Below are experts of layer 6 (counted from 0) of a mixture-of-experts language model. Rows are named router (the router's row for the expert) and show model dimensions 0-255. Each number is 128 + 32 x the weight over its row's rms, rounded and kept within 0 to 255.
After each expert's rows: "mostly gets" lists some tokens that are sent to it at least half of the time. This comes from a sample of Wikipedia text that the model never trained on.

# expert 0
router [ 99  96  99 158 142 126 195 106 151 132 126 142 127 176 143  89 128 123 139 155  95 168 151 118 187 110 181 149 125 147 115 125 149  90 180 111 123 137 164 139  70  57 127 164  87 176 117  99 108 162 100 107  96 130 173 101 146 181 157  88 155 142 151 128 109 153  88 140 111 100 107 105 149 188 129  88 144 109 122 127  76 103 110 115  64 145 155  79 145 124 147 136 126 103 119 108  89 114 109  70 165 106 124 164 147 127  88 129 110 156 163 218 102 131 100 175  91 133  87 152  69 128  95  84  88 113 166  92 175 125 167  92 111  41 147 177 132 122  71 148 104 137 117 149  56 114 171 115 114  88 154 136 100 142 132 125 154  83 173  94 144 116 166  73  86 102 150 163 147 108  76 122 126 123 105 153 125 196 165  85 186 148 125 180  68 148  83 175 163 123 165  82 111 119 126 128 101 175 111 106 164 164 158 122 150 135 111 130 106 116 194 154 174 137 196 148 127 147 132  71 104 124  91 171  61 141 131 170 121 135  63 166 139  91 157 130 135 128 110 133 120 131 139 156 180 132 167 115 207 156 174 153 133 123 159 130]
mostly gets: " Total", " total", " ft", " species", " \\", " High"

# expert 8
router [ 32 113  87 155 148 171 143  87  88 103 108 142  89 176 120 144 130 148 152 155  99 127 140 118 123 156 117 164 214 175  72  90 149 166 135 150  92  92 126 127 132  75 132 147 151 199 181  76  87 148  80 115 124 153 132 133 111 153 154  67 165 161 143 115 122  96 114 119  98 118 119 102 102 179 195 126  93  89 137 139 138 112 117 180  99 143 125 122  93 125 123 159 108 117 173 135 108 152  98 128 156 154 178 128 183 114 125 151  80 103 134 135 121 136  90 192 155 116  92  63 130 117 120 115 106 153 115 168 201 153 128 123 124 120  99 114  75  92 135 135 163 109 128 116 112 103  93  86  69 139 133 169  97 160 106  66 120 110 163 139 152  90 176  86 116 141 111 156 113 146 129 143 102  95 103 117 126 129 125 131 143 112  75 182  81 149 100 116 152 110 159 151 146  94  74  61 149 173 158 169 106 234 158  80 129 102  84 129 110 157 159 124 192 104 141 119 135  44 199 104 100  96 147 130 141 128 126 126 136 156  91  99 150 173  94 100 156 107 139  34 115 154 118 157 129 124 172  79 143  83 140 127 103 104 152 173]
mostly gets: "wood", " London", " English", " Paris", "ford", " New"

# expert 7
router [147 137  86 115 158 155 150 111 136  71 118 150 107 123 205 177 152 159 142 139 129 117 170 162 147 121 155 126 151 152  79  82 151 101 193 153  72 148 135 107 114  73  90 143 116 127 151  72 124 121 119 132 184 127 155 176 134 176 189  88 134 197 144 117 107  90  80 120 121  53 106  94 123  94 118 100 110 121 108 124 124 110 129 116 126 149 136  99  96 108 130 174 190  80 121  80  86  96  73 146  93 171 170 113 141  94 148 144  81 156 144 160  89 143 121 186 111 122 101 120 134 134  89 111 106  87  91  83 155 109 138 117 141  82 135 140  99 111 146 103 105 111 111 117 129  45 146 190 128  91 116 161  85 125 152 113 178  77 143 121 155 139 190 131  79 116 153 175 193 133  74 101 180 116 102 104 118 142 136  58 128 191 102 115 107 182  75 117 118 110 170 117 134 118 153 112 161 167 172 108  78 153 145  60 177 114  76  57 130 107 130 103 178  88 167 155 168 152  61 103 117 136 127 140 123  69 141 127 111  85 140 115 129 154 119 161 116 117 137 139 119 204 110 155 132 112 182 155 161 127 188 129 128  92 104 146]
mostly gets: " with", " to", " would", " against", " population", " could"

# expert 2
router [126 107 118 139  85 137 168 108  86 154 138 145  69 136 157 150 137  80 155 137 128 115 173 173 116 167 154 134 169 155 118  88 178 173 130 159 128 106 110 153 122 104 123 194 153 110 128  98  82 119 119  86 115  86 144 110 155 163 112 105 111 145 169 131 170  69  95 114 148 104  94 105 121 167 153 127 131  81  94 154  47 142 127 184  78 126 132 136 109 146 186  73 127 124 174  95 102 147 118 130 157  83 151 133 171  88 145 142 116 150 117 164 125 118 112 170 114 109 105  90 141 176 106  92 119  58 156 121 124 188 129 116  80  92 142 106 110 131 108 129  92 122  93  94 106  62 167 174 116 112 119 150 137 137 119 114 118  79 164  90 179  82 200  81  61 109 159  91 110 130  80 133  59 122 123 101 128 136 130 136 151 132 136 176 107 168 143 143 140 139 148 128 112 162  79 110 111  84 191  90 126 148 174  88  91  98  83  84 109 110 158 139 200 147 157 108 143 102 118 131  96 119 103 177  95 100 185 137 143 164  96 110 222 132 118 124  56  52 155 142  79 185 118 127 113 106 155  36  77 127 130 143 119 121  85 152]
mostly gets: " Michael", " Che", " James", " Mc", " Thomas", " Williams"

# expert 11
router [ 69 101 175 146 124 181 119  62  95 116 103  92  98 147 122 212 125 108 133 132 161 136 172 124 148 161 101 136 153 144  86 159 156 146 175 158  86 112 121 131 108  80  86 143 115 121 151  90 108 140 110 159 134 115 155 109 207 111 165 146 117  83 134 107 144 133 119 149 118  70 131  87 189 161 156 131 111 100 167 146 121 154 135 121 144 136 148 130 112 120 128 131 156  88 189 135  89 135  59 163 145 135 158 117 122 141  84 207 132 184 143 146 121 113 169 135 139  94  70  90 134 156 107  99 158 133 171 155 189 138 160  98 145  76 139 162  68 133 143 192 155  94  67 169 114 120 119 150  45  85 177 183  90 160  87  89 160  91 132  71 169 105 126 138 108 132 135 163 137 166 148 164 111 101 140 180  75 163 129  91 143 200 111 159  93 156  70 119 136 136 156 156 113 148 133 109 128 159 173  56 150 187 179 107  95  88 118  87 129 150 172  89 176 101 112 131 122 164  75  87 151  92  70 157 104 114 183 150 104  78 106 144 128 158 106 121  72 131 147  91 117 130 138 101 142 145 171 117  89 149 157 140 120 114 134 130]
mostly gets: " the", " (", " its", "The", " this", " their"

# expert 9
router [ 86  61  76 171 144 124 196  97  86 125 119 165  89 120 184 166 105 139 118 178 102 117 132 136  95 120 138 108 152 132 104 125 163 135 148 149 115 139  96 185 127 127 157 184 135 144 136 126  63 146  76 126 162 108  99 140 175 144 142  71 165 193 133 125 158 115 140 154 116  98  59 122 111 145 199 140 116  99 146 184  65 155 120 123 147  77 140 142 128 127 122 107 136 135 132 119 129 116  65 106 146 149 144 113 134 130  68 102  66 213 171 126 157 102  93 163 116  91 129  74 108 131 121  65 156 107 139 114 179 121 118 103 130  81 151 133  92 133 105 189 143 144  96 140  58 101  50 150 156 167 167 157  92 177 112 116 175 126 135 137 139 110 139 114  79  80 141 196  99 167  66 117 138 179  96 141 167 126 128  90 197 128  96 112  96 128  46 167 149 160 176 146  74 107 121  92 142 147 116 104  94 166 118  73 112 124  77 131 102 167 133 132 139 105 146 150 153 150  87 116 120 125 130  96 141 109  81 142 167 117 128 164 172  90  92 173  66  72 146 113 151 146 107 151 111 104 169 129 132 101 171 158 171 137 151 149]
mostly gets: " and", " &", "ō", "u", "uk", "ić"

# expert 5
router [ 46 156 125 178 134 163  90  92  95 162  99 155  52 100 147 125 203  80 203 129 157  99 142  88 137 146  88 142 187 122 102 101 145 143 153 151 130 127 128 145 112  52  93 143 103 118 170  44  84 139 135  81 138 161 148 122 118 138 118  94 115 156 151 136 138  95  84 133 156  82 112 105 139 159 148  77 121 110 136 171 145 140 142 150 105  80 121  82 107 100 160  97  99 123 140 110 100 144  54 139 123 149 174 145 138 113 107 131  89 124 125 143  92 163 123 174  75 107 109 106  88 150 106  71 130  95  97 150 125 173 135 122 130 125 155 184  84 166 119 186 109 134 159 151  86 113  75 176 132 108 158 142  85 136 146  85 180 107 170 171 140  94 127 138  88  97 113 139 123 126 192 122 129 103  96 126  98 103 166 134 217 114 121 143  71 134 103 122 172  77 166 156 152 121 138  85 156 140  99 117 155  95 168 179 147 105  69 158 119 168 184 105 167 105 117 135 123  99  79  77 128 101 116  64  91 168 146 185 126  88 123 118 110 155  92 123  88  86 139 130 114 202 111 154 181 113 143 124  93  70  99 118 147 103 110 155]
mostly gets: " a", " an", " the", " The", " A", " This"

# expert 1
router [153 104 115  90 154 135 158 108 106 156  80 161  82 138 108 136 124 113 196 135 105 149 122  96 103 136  92 150 160 191 111  92 170 112 158 160 116 136 129 143 145  49  92 197 136 147 127  34  92  91 113 112 143  97 155  73 139 147 157 135 146 161 158 155 118  82 122 127  75  80 120 144 122 132 151 125 124 135 131 152 112 134 110 136  80 197 111  86  83 103 127 124 145  66 111 131 136 122  87 119 183 141 167 144 156 111 146 136 112 179 149 139 137 100  73 148  70  89 137 101 107 205 118 129  84  88 139 119 135  76 123 136 112 108 107 136 102 112 140 181 118 141 121 175 120 105 118  86  53 117 164 117  90 182 115  62 156  68 128  77 140  88 180 121  53 180 133  83 128 130 117  98 140 115 121 105  91 129 116  79 134  85 124  83  97 126  88 109 134 102 160 139 163 149 110  75 145 129 115  66 130  87 187  76 137 123 131 117 120 159 134 126 168 104 187 137 135 159  77  87 108  91 112 181 107  97 175 144 114 122 102 176 153 170 111  56  94  64 161 105  98 190 157 166 119  70 157 151 153 114 145 133 181 154 121 109]
mostly gets: " be", " have", " such", " been", " has", " are"

# expert 13
router [ 88 134 124 153 180  97 165  85  88 115 130 134  76 169 182 149 152 150 195 158 129 123 128 158 156 131 192 145 172 133  57 114 158 123 162 172  94 100 159  84 118 119  68 133 146 125 145 123 108 137 155  92 104  84 112 116 155 147 205  99 138  92 139 120 155 113 111 130  62  62 121 102  96 178 155 124 145 117  84 154  83 118 121 130  83 153  90 120 101 112 198 100 141 126 118 106 100 105 139 133 100 157 136 142 154 131 110 154 124  79 181 141 159 123 103 200 140 204  86  71 148 157 119 150 117 116 145 103 153 147 171 142  81 132 101 144 110 149 127 166 101 118 111 179 164 122 110 168 107 103 181 165 120 179 133  90 140  85 143 144 157  38 171  79  97 106 134 153  94 137 170 120 141 129  85 137  80 120 145  73 146 101 109 117 115 157 132 168 152  54 166 147  80 194 130 131 140 143 152  94  68 167 146  97 137 153  88 136  81 141 152 124 149 138 183 102 103  88 132 118 105 125 134 132 133 155  96 139 150 103  79 118 185 195 145 136  70  98 108 142  90 163 124 217 118  88 156 142 135 155 120 147 142 163  67 100]
mostly gets: ".", ":", " as", "!", " including", " :"

# expert 15
router [ 68 132 135 125 164 107 123 106 150 159  87 127  54 161 119 141  76 111 124 169 139 123 182 127 120 155 166 162 130 154  91 102 145 108 174 130 107 125 131 130  97 104 144 108 171 147 157 126 139 104 115 210 107 162 100  67 136 159 192 101 148 137 101 191 137 110  65 131 126  78  87 111  92 133 167 108 146 156 146 156 109 147 162 158 118 148 112 116  59 153 101 137 140  76  91 127 116  87 126  95 134 158 182 107 120 122  94 149 144 137 176 158 178 135  87 168 136 190 107  78 129 144  80 103 155  80 103 187 153 136 144  66  91 136 129 137  96 149 112 133 156 113 127 104 108 115 152 148 110  87 128  97  93 166 119 108 135 127 169 100 173  93 183 102  73  87 100 121 106 117 115  79 126 143 138  74 138 209  99  94 158 134 103 119  68 179 109 190 111  74 155  95  83 125 152 102 197 153 140 129 100 164 134 117 150  80  70 105  88  91 153 132 120 140 184 181 127 134 136  73  91 109  85 160 105 153 171 170 149 113  97 165 123 147  73 102  97  77  84  85  90 122 115 103 155 131 211 133 136 108 164 145 164  72 134 121]
mostly gets: "ta", "ae", " Stan", " Township", " Ste", " Village"

# expert 4
router [124 115  73 161 130 151 176 125  61 115 119 178 109 185 144 124 113  88 116 195  74 149 166 133 108 162 192  83 163 185 167 161 170 181 150 174  99 121  94 160  98 150  93 159 123 116 124  49  87 126  75 130 157 128 166 123 158 120 148  81 176 128 156 167 130 150  98 185  96 135  78  96 150 164 151 164 161 118 113  83  99 121 154 172 111 112 123 104 155 127 140 131 179  96 166 118 146 127  82 135 121 171  95 148 180  91  82 139 131 209 145  93 132  94 133 135  83 155  88  99 105 141 128 100 116 114 170 114 138 171 186 141  67 108 166 130 113 124 135 128 159 106 120 192 127 124 107 162 125  99 178 130 102 128 118  78 176  86 105 109 138  96 195 102  81 140 129 180 166 147 133 140  98 129 123 173 101  77 141  77 170 165 154 113  70 148 125 117 170 117 145 160 155 108 119  81 152 126 135 127 127 169 136 142 121  55  97  93 129 137 216 109 168 131 112 119 119 112  60 125 140  76 146 178  78 118 134 144 140 125 104 101 134 161  97  93  59 125 135 159 142 154  70  77 123 147 145 135 141 136 165 120 154  97  75 121]
mostly gets: " Mar", " n", " Bl", " Gi", " c", " st"

# expert 3
router [ 99  93  99 137 146 106 202  99  79 112 125 121 104 156 179  59 142  84 151 134 162  82 142 112  97 181 149 106 230 157 110 168 152 145 141 190  93 100 163 149 119  94  87 168 106 141 146 145  99 166 118 182  76 135 181 109 181 195 141 105 184 141 164 133 127 139  80  89 109  59 125 116 134 130 173 137 132 153 135 204  84 111 106 134 104 124 109 118  95 152 188 103 167 123 109 142  69  80 131  77 127 126 112 127 104  74 142 104 154 149 175 141 134  96 129 176 100 113 140 122 110 151  90 135 113  99 122 161 173 187 160 118 139 102 141 125  51  85 110 155  85 158  96 163 112 113 123 128  95 120 135 146  85 159 152  77  85 101 144 114 176  53 152 118 149 150 160 158 152  75 129  90  82  81 104 145 149 124 104  70 129 134 119 146  46 137  88 133 156 107 212 143  75 113 100  86 164 104 164 153 122  91 117 107 133 113 141  97 118 129 163 117 134 129 140 149 187 134 127 107 107  84 114  93 119  71 132 156 122 116 141 166 172 128 126 124 136 108 142 112  78 196 118 178 134 112 176 136 120 109 111 145 166  96 129 128]
mostly gets: " film", " song", " story", " album", " ship", " book"